Weights of a small mixture-of-experts language model, trained from scratch on English Wikipedia.
Size: width 128, vocabulary 8192.
Experts: 128 experts in each of 13 layers, a softmax router.
Training: a variant of Muon for the experts, 571M tokens, 8959 steps.
Below are experts of layer 8 (counted from 0) of a mixture-of-experts language model. Rows are named router (the router's row for the expert) and show model dimensions 0-127. Each number is 200 + 30 x the weight over its row's rms, rounded and kept within 0 to 999.
After each expert's rows: "gets" lists some tokens that make up at least twice as much of what it gets as of all text; "comes after" lists some tokens at least twice as common just before its tokens as in all text. This comes from a sample of Wikipedia text that the model never trained on. Tokens count by the router's weight.

# expert 39
router,185,171,113,208,229,186,237,168,248,162,172,240,181,242,235,224,216,165,222,219,194,159,202,181,224,190,212,229,231,162,182,175,228,210,235,231,187,160,165,173,185,225,212,166,196,175,246,185,226,235,211,164,229,232,189,229,169,204,159,229,208,233,184,117,226,177,170,213,228,235,188,238,193,206,175,196,169,156,192,229,221,251,213,183,241,151,228,164,190,184,172,174,225,181,246,231,150,233,206,168,167,225,224,171,244,178,226,173,179,239,203,165,171,212,248,221,218,172,227,180,244,170,181,185,227,179,163,230
gets: "9", "8", "7", "er", "d", "e"
comes after: "9", "1", "8", "er", "en", "d"

# expert 123
router,204,161,182,208,241,163,218,184,218,168,190,225,172,238,251,226,220,155,220,224,174,160,187,179,192,185,217,253,238,175,181,178,229,199,217,232,175,177,166,174,188,241,221,179,193,179,230,185,222,249,224,162,229,230,205,237,176,200,177,228,220,248,186,160,208,178,183,216,245,234,175,239,168,188,171,174,158,187,190,226,211,248,236,183,235,128,204,186,145,169,173,153,221,157,243,241,166,225,226,183,170,223,197,161,229,170,223,182,173,229,213,172,135,223,245,228,227,162,234,169,239,168,169,177,222,162,170,233
gets: "0", " as", "'", " re", "3", " De"
comes after: "0", "2", " and", "==", " was", " con"

# expert 24
router,229,158,200,192,236,176,232,214,234,157,183,233,165,225,234,230,196,185,223,222,188,173,173,172,99,174,217,241,233,172,183,187,218,181,201,229,169,175,177,173,173,242,241,230,191,170,231,174,234,230,233,151,225,228,206,225,191,208,163,239,200,236,186,234,213,171,188,223,250,241,196,243,180,196,173,188,174,192,172,240,213,234,213,175,240,147,212,189,208,168,167,157,239,167,238,237,158,226,208,173,180,232,218,166,248,172,222,178,176,243,228,175,147,209,247,218,218,177,225,157,230,172,192,163,242,192,172,220
gets: " the", " K", " W", " O", " G", "K"
comes after: " the", " |", " of", ":", " at", " with"

# expert 45
router,166,167,218,197,245,192,219,116,211,148,175,226,167,236,239,238,199,153,231,227,181,160,170,181,126,186,221,227,227,180,191,193,220,202,198,239,183,166,188,183,200,235,231,196,180,177,222,192,229,226,216,159,236,229,154,221,162,198,164,228,216,240,189,205,232,167,191,219,252,226,183,221,174,195,176,182,164,193,188,248,222,230,219,186,240,145,222,187,208,169,174,169,224,158,244,249,162,239,229,176,161,223,201,167,225,174,225,181,185,235,216,173,155,242,244,236,209,164,236,180,239,154,181,170,222,174,185,219
gets: " a", " the", " A", " with", " The", " an"
comes after: " of", " to", " a", " with", " and", " in"

# expert 125
router,128,158,154,195,228,182,268,168,204,146,186,245,185,238,230,234,212,170,229,219,188,162,176,170,191,179,217,225,228,192,177,182,224,202,194,238,184,181,172,177,176,225,235,207,181,159,221,178,219,239,205,170,229,218,164,223,186,186,166,232,197,231,175,147,202,167,171,209,235,237,185,228,159,190,172,169,164,185,180,258,222,235,225,187,232,150,230,175,163,177,191,164,230,163,235,235,175,224,220,173,159,215,220,165,228,164,235,169,176,238,226,159,156,226,256,222,220,162,216,179,227,159,185,171,236,184,170,226
gets: ".", "|", "-", " in", "t", ":"
comes after: "\n", "===", " ===", "---|---|---|---|", " P", "=="

# expert 124
router,217,159,125,220,225,175,264,164,192,147,173,222,172,216,250,227,254,165,230,228,184,170,172,178,210,187,219,229,225,176,181,187,208,193,199,228,172,171,169,177,161,230,231,202,174,172,226,178,228,236,224,156,229,229,163,228,171,210,147,217,219,240,183,166,227,166,173,200,232,239,178,231,162,201,171,173,154,173,174,238,211,251,218,172,249,151,244,184,200,181,197,164,228,155,228,241,174,219,206,188,161,221,212,180,239,172,222,176,173,235,194,166,163,221,251,228,225,174,227,171,223,177,185,175,238,185,175,215
gets: "2", "0", ".", "1", "3", "9"
comes after: " ", "1", "0", "9", "8", "2"

# expert 19
router,199,155,180,202,235,188,226,159,219,149,190,227,166,226,251,226,236,177,229,229,184,161,188,164,98,177,237,220,235,170,166,190,221,192,219,225,186,168,182,181,181,236,228,188,180,166,215,180,242,239,213,168,235,228,201,237,180,209,183,232,195,248,190,172,217,170,168,214,237,228,186,231,174,212,179,177,177,172,187,225,210,259,214,186,235,162,225,170,173,181,167,167,229,165,229,229,167,232,215,173,181,225,207,172,245,181,228,176,167,240,212,168,151,226,260,238,227,172,211,179,238,146,192,176,232,173,157,214
gets: " |", " the", " is", " a", "0", " B"
comes after: "1", " is", "0", "\"", ")", " was"

# expert 126
router,215,160,137,216,237,178,249,205,248,164,178,235,171,225,242,225,175,163,221,216,189,160,177,190,154,189,224,236,226,170,193,177,229,199,216,220,182,165,172,166,183,243,237,219,193,165,216,181,229,238,219,155,224,223,173,225,167,211,168,220,215,232,180,168,200,151,180,229,243,229,192,241,200,189,183,164,172,171,191,233,226,251,230,170,233,144,204,179,183,168,172,162,243,157,250,246,154,231,215,178,166,223,210,169,242,189,231,171,170,231,209,172,157,213,238,224,217,171,218,170,238,178,174,172,242,180,161,226
gets: " the", " The", "The", " his", " first", " this"
comes after: " of", " the", " for", " by", " that", " The"

# expert 81
router,178,158,213,203,233,185,252,146,219,164,184,239,171,241,250,234,204,159,233,207,177,165,176,192,180,173,227,232,232,166,177,193,211,198,208,234,184,174,176,168,175,234,234,188,191,170,228,189,222,236,209,150,233,230,206,237,171,195,149,224,237,232,173,208,215,162,190,213,247,244,190,235,163,208,176,191,168,195,194,244,214,233,235,178,248,159,227,181,166,168,180,159,229,163,247,248,165,237,214,174,162,223,209,170,235,183,225,169,167,231,225,159,162,215,257,219,228,167,229,173,233,156,186,176,244,173,179,224
gets: " ", "\n", ",", "-", " (", "|"
comes after: "\n", " |", "|", ")", "\"", ";"

# expert 14
router,184,171,171,206,228,178,240,210,215,141,183,233,174,231,238,237,237,173,227,222,192,155,174,175,163,180,222,231,223,166,190,191,238,206,219,222,181,175,173,177,181,232,242,173,196,165,232,179,219,234,213,151,240,228,149,225,174,195,157,231,216,233,172,147,220,163,176,210,254,228,189,231,169,199,176,185,173,174,181,230,210,238,226,175,245,147,230,180,134,182,171,162,231,171,239,235,156,231,219,187,175,228,225,164,238,174,222,168,176,234,220,167,153,225,250,209,214,178,225,167,231,166,194,170,237,182,166,220
gets: "\n", "-", "|", " to", " at", " on"
comes after: "\n", ".", " He", " he", " Total", " him"

# expert 30
router,207,172,180,217,239,179,231,201,215,136,182,223,175,229,245,231,223,168,236,231,184,163,194,187,221,179,214,244,234,176,181,186,234,220,221,240,171,183,158,179,179,233,229,181,189,171,224,182,222,243,216,164,238,218,169,232,162,199,167,220,212,249,198,146,235,159,180,222,240,237,179,231,160,185,185,192,150,177,189,244,204,244,213,176,238,148,227,177,198,175,167,155,227,162,239,240,158,237,212,173,156,212,213,169,239,174,224,177,170,227,207,157,162,226,246,227,227,170,233,175,240,153,189,169,240,188,172,205
gets: "8", "6", "5", "7", "0", "1"
comes after: "9", "8", "1", "6", "7", "4"

# expert 98
router,205,156,187,200,231,174,233,187,229,155,182,232,170,241,248,222,243,173,225,230,189,156,187,179,147,177,222,233,239,180,174,180,236,196,200,227,184,167,162,172,170,227,229,189,172,167,227,179,230,229,222,170,233,228,187,225,163,200,159,217,208,233,182,187,202,166,186,204,239,230,193,238,170,197,179,188,163,200,171,231,228,240,222,179,242,153,231,169,140,183,181,164,247,160,244,237,164,237,224,173,168,221,197,164,242,173,230,174,174,234,230,159,150,216,261,221,217,160,220,167,231,165,189,172,233,173,173,227
gets: " ", " |", " The", " In", " is", " Vi"
comes after: "|", "-", ".", " was", " is", " ("

# expert 74
router,234,165,175,208,230,180,220,147,252,157,185,217,164,237,256,226,183,181,211,215,199,151,192,181,173,183,221,220,232,174,189,195,233,196,202,230,180,169,163,181,180,242,227,158,199,147,230,174,245,247,232,154,231,225,175,224,162,208,176,230,208,247,173,206,201,167,200,204,243,228,195,240,187,191,182,185,176,203,175,246,220,237,213,181,249,140,228,168,178,175,178,167,244,162,227,231,163,239,238,170,168,222,200,163,245,169,226,170,178,240,224,155,156,221,247,231,213,179,224,169,232,166,188,177,240,174,183,222
gets: " ", " the", " G", " was", " J", " he"
comes after: "|", ",", " and", "-", ".", " of"

# expert 90
router,237,165,210,208,237,190,244,194,194,144,186,219,160,228,241,223,231,167,221,221,176,158,183,175,144,182,221,235,231,183,192,183,228,219,198,245,179,186,160,176,175,237,234,193,188,158,221,186,226,234,211,166,229,217,208,237,164,203,166,239,208,247,185,196,215,156,176,207,243,233,181,233,166,191,176,193,167,165,191,225,205,248,232,186,242,136,207,172,174,172,168,157,235,177,258,242,169,234,212,177,163,215,214,163,244,176,221,162,187,238,219,176,144,207,253,228,217,176,227,167,242,160,182,174,240,180,164,216
gets: "0", "2", "5", "1", "6", "4"
comes after: "2", "0", " ", "1", " (", "°"

# expert 37
router,133,162,217,212,242,167,230,208,209,175,186,219,157,248,247,234,206,174,244,244,208,166,167,154,252,176,213,227,237,190,187,174,215,187,185,251,168,174,191,188,176,241,228,182,201,183,233,183,218,215,217,158,226,225,186,203,180,192,167,224,207,238,164,173,164,170,158,212,242,224,193,241,169,217,179,178,165,185,190,210,247,231,229,179,237,169,209,194,116,182,186,157,235,164,223,226,171,236,217,172,161,229,207,172,228,178,220,158,180,250,208,182,176,204,234,238,221,164,223,173,250,184,164,155,247,178,173,207
gets: "s", " and", " of", ")", "ers", "er"
comes after: "s", "'", "er", "as", "es", "ers"

# expert 22
router,191,162,195,208,240,175,259,172,225,166,188,225,176,240,240,232,220,183,239,210,168,168,181,182,194,172,224,235,246,159,188,179,225,217,213,233,183,176,162,169,187,238,236,183,178,159,230,184,235,243,206,155,235,236,218,239,165,203,174,224,204,232,175,179,238,164,176,218,236,252,176,231,165,184,166,189,164,164,183,229,210,248,217,191,245,143,217,171,198,173,182,170,238,171,249,242,163,242,216,179,166,217,222,163,258,170,219,176,166,234,214,178,158,216,248,219,225,166,229,180,237,171,191,194,228,171,167,216
gets: "2", "8", "7", "1", "9", "5"
comes after: "1", "9", "0", "2", "8", "B"

# expert 113
router,197,167,147,201,238,183,238,200,211,146,181,237,171,245,242,227,247,169,231,239,182,157,180,185,186,174,203,232,231,181,174,182,219,205,225,234,191,152,175,173,182,241,221,202,190,165,230,177,226,227,215,167,226,220,162,222,177,191,165,231,227,233,188,176,210,166,165,204,240,227,189,230,175,193,167,193,167,166,178,250,212,250,217,181,246,131,228,170,181,175,168,174,234,168,245,232,149,232,214,176,170,223,215,176,235,169,212,182,173,238,210,176,161,252,249,213,212,165,219,155,239,166,174,171,250,183,173,219
gets: "2", "0", "1", "–", " –", "'"
comes after: "2", " ", ")", "–", "4", "8"

# expert 42
router,179,168,137,213,235,173,227,147,214,134,176,239,175,226,231,227,251,174,230,228,194,151,172,181,206,180,214,226,238,183,175,176,221,210,200,235,179,157,175,183,183,228,239,200,169,173,230,181,226,237,209,154,230,230,152,230,170,189,163,230,213,236,172,182,206,172,180,208,237,236,184,237,178,182,179,189,172,180,182,248,215,237,228,181,223,138,216,185,193,179,176,153,232,155,242,237,161,225,230,169,174,222,217,175,251,169,226,178,171,233,216,166,159,223,233,216,219,172,239,165,240,162,186,177,238,183,178,230
gets: "1", " (", "2", " P", " V", "7"
comes after: " ", "–", "3", "7", "/", " S"

# expert 10
router,169,184,194,213,239,167,210,188,164,229,196,189,196,214,218,186,197,198,203,185,129,183,162,194,207,177,205,195,224,177,181,129,253,164,202,205,183,209,213,122,179,233,198,190,199,142,223,182,193,202,226,105,197,230,191,180,197,159,196,196,209,202,101,202,291,206,204,224,197,196,190,197,211,200,197,236,217,179,164,224,171,212,210,204,186,198,172,225,200,193,188,191,237,230,262,219,184,207,198,170,178,200,238,150,214,158,246,200,178,274,222,213,149,176,175,189,210,160,191,127,219,224,198,182,239,163,195,216
gets: "s", "ing", "al", "t", "mo", "ro"
comes after: " ", " p", " f", " b", " c", "al"

# expert 56
router,204,167,219,202,232,181,259,161,205,126,186,235,169,229,242,230,236,160,229,222,180,164,183,180,188,186,216,233,230,175,180,183,232,203,216,234,173,170,168,173,177,238,234,173,184,170,238,185,228,228,218,148,229,227,202,227,181,211,162,225,200,243,177,178,218,169,179,216,234,245,188,235,162,194,179,187,159,172,195,240,216,234,214,182,241,138,219,187,161,177,187,156,243,157,238,233,152,237,218,179,169,237,220,179,252,175,224,174,180,241,208,171,154,229,249,223,220,179,220,170,231,164,175,174,236,182,172,219
gets: ",", "\n", " |", "2", " and", "9"
comes after: "1", "2", "3", " as", " which", " was"

# expert 58
router,193,173,161,197,234,182,252,154,228,125,179,227,173,239,237,232,212,166,224,211,186,156,182,183,143,184,223,236,231,169,196,174,230,203,205,224,181,166,169,176,181,237,225,233,181,170,220,185,227,230,212,166,230,229,178,217,184,193,171,226,213,243,183,118,214,171,181,213,232,226,182,236,186,199,162,186,171,167,197,240,211,239,225,176,237,151,218,190,156,174,175,160,247,176,234,234,166,227,222,176,160,229,213,186,229,173,220,179,179,229,221,163,144,231,254,218,216,165,230,172,230,176,173,170,239,175,178,219
gets: ".", " a", " |", " The", "-", ","
comes after: ".", "\n", "2", " However", " ===", " =="

# expert 52
router,194,172,164,206,220,184,238,160,182,139,178,229,173,238,236,235,285,168,224,209,185,158,177,183,196,183,212,236,232,179,177,191,229,191,203,240,180,175,159,172,188,229,241,179,185,174,238,180,229,227,223,154,235,225,168,230,175,182,151,220,221,244,181,236,215,173,188,216,244,237,196,225,176,200,171,184,176,178,180,253,224,246,222,187,237,148,210,181,202,175,180,168,236,152,248,237,158,223,207,176,161,219,222,162,230,175,222,179,192,227,228,171,157,235,243,223,226,168,240,185,229,153,174,171,229,189,173,224
gets: "1", " ", " to", "2", "3", "N"
comes after: " ", " (", "|", "N", " to", "°"

# expert 127
router,160,171,193,201,238,174,248,197,228,131,191,232,173,235,252,229,212,163,234,229,188,153,173,191,212,178,229,230,234,174,180,181,215,213,202,237,186,186,162,175,178,228,239,163,199,164,221,182,229,237,205,152,231,222,191,241,159,197,158,230,209,224,171,151,213,160,169,206,237,251,193,230,166,189,152,177,159,179,182,243,211,232,222,170,229,160,214,189,182,168,175,162,234,168,241,227,159,227,214,182,159,214,220,158,228,171,235,168,168,230,211,172,161,222,250,230,215,169,225,170,231,166,174,172,244,183,175,219
gets: "\n", "|", "-", "2", ")", "=="
comes after: "\n", "0", "5", "===", "7", "=="

# expert 60
router,147,175,150,197,228,191,180,229,262,141,202,208,204,199,228,233,190,119,184,188,206,184,157,223,167,194,195,222,200,137,176,228,240,171,174,190,142,201,188,175,165,248,268,158,222,196,211,214,211,211,200,197,171,206,222,247,187,200,188,212,294,179,201,183,170,175,184,183,222,210,170,237,187,213,207,161,190,152,186,227,169,199,250,165,190,196,205,205,186,197,220,217,199,167,207,185,126,235,254,202,170,190,248,146,229,215,191,189,205,185,168,173,178,262,235,262,215,173,229,199,240,199,195,201,194,199,206,207
gets: "\n", "|", "==", "-", "===", "="
comes after: "\n", "==", "===", "|", " ==", " ="

# expert 38
router,188,173,178,218,221,168,261,193,229,136,174,240,174,221,241,231,224,170,235,229,181,167,185,187,217,183,217,223,229,165,174,186,227,214,218,231,166,174,167,177,165,237,229,205,174,175,224,179,224,232,226,157,229,220,174,234,175,201,160,223,206,242,179,178,214,163,171,208,238,227,189,231,167,197,163,185,165,169,189,244,219,251,215,178,238,151,229,188,148,189,170,155,229,159,245,234,173,239,233,174,164,231,231,162,244,175,222,171,187,236,220,172,158,214,253,236,216,172,225,163,239,169,173,176,239,182,174,217
gets: " and", "4", "6", "–", "5", "8"
comes after: "9", "0", "8", "5", "7", "4"

# expert 118
router,218,157,153,220,230,178,266,199,217,142,182,229,163,234,238,232,197,175,225,212,187,159,180,184,157,188,223,227,224,172,182,175,233,203,207,236,168,173,166,183,183,228,242,218,193,169,232,187,235,224,206,160,232,223,177,225,161,199,165,229,215,234,184,191,197,164,177,218,244,227,189,230,176,193,173,175,161,180,173,236,214,247,224,181,240,121,209,178,151,189,170,161,234,172,246,243,164,236,225,187,174,230,224,167,232,169,224,176,184,233,223,173,155,231,261,217,220,163,221,172,232,166,183,175,229,183,163,228
gets: " The", " the", " that", " an", "The", " on"
comes after: ".", ",", "\n", " on", " was", " that"

# expert 88
router,125,160,165,209,227,174,236,189,208,153,185,231,169,237,245,236,222,176,234,221,198,163,192,186,147,193,226,228,240,168,183,188,220,201,212,225,184,179,164,170,189,235,223,158,186,171,224,170,225,239,223,150,225,218,226,232,183,199,148,238,212,234,176,166,222,150,179,208,238,238,203,236,172,187,168,177,173,188,189,243,224,242,216,181,237,149,202,176,171,180,176,156,239,164,247,254,166,229,230,185,173,219,203,168,238,166,222,168,175,234,215,174,166,222,247,218,226,167,223,178,236,170,180,186,233,167,170,217
gets: "\n", "|", "-", "==", ".", " is"
comes after: "\n", ".", "==", " =", "'", " =="

# expert 122
router,175,155,207,208,237,175,240,177,209,141,183,229,169,225,249,228,183,165,240,211,182,162,182,183,185,175,223,241,228,181,200,175,226,189,210,230,175,180,179,166,179,234,231,167,196,172,225,187,229,221,222,149,232,222,196,221,180,216,178,226,207,234,179,160,205,161,177,213,244,241,184,225,167,192,176,167,175,178,181,246,226,240,226,188,240,141,221,184,131,174,180,150,241,165,250,251,154,228,216,177,158,233,208,171,238,192,226,174,177,237,219,179,151,223,247,225,227,169,215,185,232,159,169,173,241,188,161,216
gets: " the", " of", "s", " a", " and", " to"
comes after: "s", " of", " to", "'", " as", " for"

# expert 16
router,229,178,175,202,222,176,242,185,204,137,185,238,178,232,244,230,257,170,248,226,185,155,183,183,180,183,213,234,234,156,180,191,232,200,192,220,171,176,172,177,180,241,226,165,179,168,225,183,228,226,220,155,229,223,207,225,175,192,169,231,214,222,177,196,216,160,175,210,230,241,181,226,188,196,176,186,158,188,186,244,210,239,221,186,240,136,219,183,193,177,165,163,236,164,237,254,155,233,230,165,171,217,215,168,247,180,232,166,166,238,212,188,151,226,261,243,226,177,231,176,236,164,163,171,233,184,165,221
gets: "5", "9", " he", "7", " He", "2"
comes after: " ", "9", "1", " (", " to", " his"

# expert 48
router,178,150,193,205,226,192,258,210,227,131,177,224,173,228,250,227,184,169,240,211,176,161,182,191,196,180,230,242,237,180,187,191,226,206,222,219,177,173,169,173,179,240,242,208,182,169,251,189,234,241,216,165,211,228,209,225,161,204,168,220,217,229,180,185,220,162,182,228,233,244,179,237,177,189,179,174,159,176,177,247,209,248,216,180,240,135,223,167,166,175,172,152,233,169,241,233,162,250,211,184,163,220,205,175,238,167,231,180,178,228,227,161,154,228,251,217,211,160,221,186,242,169,187,176,237,191,174,217
gets: "\n", "|", "The", " The", "-", " \""
comes after: "\n", ".", " =", "==", " that", " during"

# expert 31
router,137,164,231,228,247,169,238,196,224,157,193,224,176,237,244,226,155,176,230,224,177,166,177,184,125,191,231,232,237,176,181,178,228,194,228,229,171,169,173,162,174,240,224,260,187,167,232,188,227,236,217,153,238,226,189,228,173,201,170,228,202,227,177,182,215,171,187,214,243,227,195,222,179,193,176,180,181,189,180,239,217,235,230,192,235,138,217,189,179,175,187,162,231,171,240,236,186,244,207,184,161,218,228,168,247,163,231,171,177,233,215,166,159,224,241,224,210,176,220,174,237,179,177,154,242,173,182,216
gets: " the", " a", " an", " with", " its", " G"
comes after: " a", " the", " of", " with", " an", " on"

# expert 91
router,133,158,206,205,224,183,227,185,223,144,188,228,160,239,244,229,227,164,227,231,192,162,172,187,219,190,235,238,236,172,179,183,224,219,210,240,186,172,165,181,183,240,236,223,193,165,220,176,239,246,211,146,231,226,167,235,169,202,143,230,216,221,191,190,210,158,179,213,223,238,185,242,186,190,171,183,175,191,184,241,224,245,214,176,231,165,211,193,166,183,188,153,222,165,240,228,165,247,210,177,152,226,215,166,244,176,221,178,169,234,214,159,153,228,250,227,232,161,233,164,224,167,179,165,229,188,170,216
gets: "\n", " and", " |", ";", ",", ")"
comes after: ")", "7", "s", "4", "6", "3"

# expert 67
router,167,158,58,210,234,184,223,186,229,153,171,235,166,227,247,211,198,159,218,230,193,171,180,180,197,183,206,223,229,180,184,184,218,234,211,221,171,158,166,175,185,238,227,201,185,161,217,197,215,234,210,169,223,224,153,228,179,202,172,225,196,242,187,201,240,163,170,223,223,225,195,229,179,190,179,181,166,160,203,232,195,241,240,170,242,147,218,198,175,176,179,166,232,162,227,227,179,227,230,184,172,218,212,177,241,187,229,180,168,242,245,168,165,191,242,226,219,181,230,167,233,171,186,174,235,197,174,221
gets: "9", "1", "0", " in", "8", " B"
comes after: "1", "0", "9", "2", " B", " in"

# expert 79
router,214,169,194,199,220,182,239,179,191,137,184,212,178,235,247,226,259,170,236,231,185,155,184,194,147,185,224,229,232,163,179,173,227,204,209,225,177,183,168,173,181,222,240,198,182,168,227,183,223,239,215,165,235,221,157,240,177,206,156,215,206,231,176,235,228,157,173,213,237,236,191,236,160,190,170,163,166,186,184,239,202,243,242,170,231,144,226,165,185,192,180,161,241,172,255,237,171,229,218,184,160,220,212,163,236,180,223,179,166,227,221,161,158,214,254,210,230,169,222,188,235,150,188,172,246,177,175,201
gets: "1", "0", "3", "6", "2", "7"
comes after: " ", "1", " (", " a", "′", "3"

# expert 1
router,186,176,193,202,244,178,239,158,217,157,188,230,169,229,251,230,241,163,231,226,189,168,172,179,188,169,230,225,233,175,188,182,235,201,200,232,180,177,169,161,178,235,229,225,201,162,227,171,233,243,213,162,241,223,199,236,180,209,170,228,229,237,181,247,207,173,176,230,235,242,190,241,171,185,173,184,174,170,186,235,218,250,226,179,239,161,223,172,159,177,188,162,244,160,238,239,170,238,220,169,152,229,194,164,239,180,224,173,176,237,214,170,153,233,252,236,219,169,218,174,235,170,170,181,230,181,162,222
gets: " ", " and", "–", " un", " not", " re"
comes after: " ", " a", " was", "-", " is", ":"

# expert 23
router,210,167,66,211,219,186,205,171,176,158,175,222,179,238,252,238,222,186,228,226,189,167,176,198,159,181,223,231,233,197,183,192,234,222,214,211,176,168,172,187,190,232,224,221,200,171,223,186,218,231,201,155,229,228,229,230,168,203,174,228,218,234,196,237,230,158,180,217,234,232,185,232,191,182,182,194,152,177,169,233,191,235,218,169,228,144,229,179,184,163,183,150,238,173,228,235,153,226,210,176,176,222,184,185,247,178,221,189,164,236,223,155,158,226,244,235,221,181,239,173,224,166,184,164,230,179,184,202
gets: "0", "9", " A", " C", " O", " at"
comes after: "2", " in", "1", " at", " and", " C"

# expert 6
router,181,161,156,219,239,190,236,175,186,157,176,232,167,231,252,239,264,160,233,217,187,164,182,192,133,190,220,224,235,180,185,190,222,198,207,241,169,175,166,176,178,236,231,206,187,169,224,185,223,235,231,147,211,221,203,219,186,211,166,235,214,245,178,198,219,171,184,217,241,246,182,230,182,192,175,187,167,192,174,246,222,240,229,188,240,157,220,194,213,176,170,162,250,165,230,246,163,235,222,175,173,224,191,175,242,166,240,187,168,236,230,176,160,234,260,216,223,164,212,185,226,159,179,173,237,176,173,234
gets: " a", "0", " A", " the", " not", "y"
comes after: " to", " in", "1", ".", " is", " for"

# expert 41
router,222,137,193,209,182,199,252,155,246,190,176,184,161,251,194,191,240,215,203,221,219,187,201,163,218,207,191,202,244,199,217,182,205,184,218,209,203,170,182,205,184,195,191,244,181,214,210,177,227,247,171,196,294,195,175,248,212,184,185,259,178,221,214,244,218,205,86,211,208,202,154,192,156,201,135,203,193,222,219,212,209,203,213,156,249,202,191,228,187,207,220,144,195,150,223,209,224,211,177,193,157,184,214,186,229,191,204,188,194,235,162,193,186,201,215,196,231,192,280,155,211,147,207,160,194,127,189,202
gets: " ", "1", "3", " |", "2", "5"
comes after: " ", " |", "1", "2", "0", "3"

# expert 34
router,181,164,128,207,230,175,224,193,216,135,178,226,183,232,234,222,229,165,224,225,176,158,183,207,172,193,226,228,232,168,191,183,224,199,207,228,176,169,178,173,178,238,226,149,183,169,224,177,218,238,212,161,242,232,158,221,181,192,166,235,219,231,181,179,223,166,174,215,235,233,186,234,174,194,170,178,177,171,180,230,213,245,229,172,242,133,226,173,185,181,170,156,240,156,241,236,165,221,218,176,171,218,217,165,238,179,232,186,179,234,222,166,165,236,258,229,215,160,237,176,233,171,175,171,243,177,174,231
gets: "\n", "0", "2", "==", "-", "1"
comes after: "\n", ".", "-", "2", "==", "0"

# expert 20
router,188,173,171,200,231,194,242,179,221,148,183,238,170,238,254,229,248,182,231,218,191,154,179,190,189,180,221,229,220,168,201,179,225,222,208,233,175,183,169,168,179,248,230,182,214,169,226,196,235,237,240,157,236,217,158,233,166,199,157,213,212,246,191,208,200,171,160,210,247,243,187,238,185,192,182,175,167,178,176,232,200,241,226,173,244,176,210,186,146,179,179,167,245,160,245,228,177,234,217,182,171,233,220,162,228,161,225,176,177,244,216,170,161,242,262,228,223,165,230,170,235,156,186,176,240,192,171,233
gets: "\n", " ", "-", " |", " and", "|"
comes after: " |", "\n", ")", "\"", " was", "|"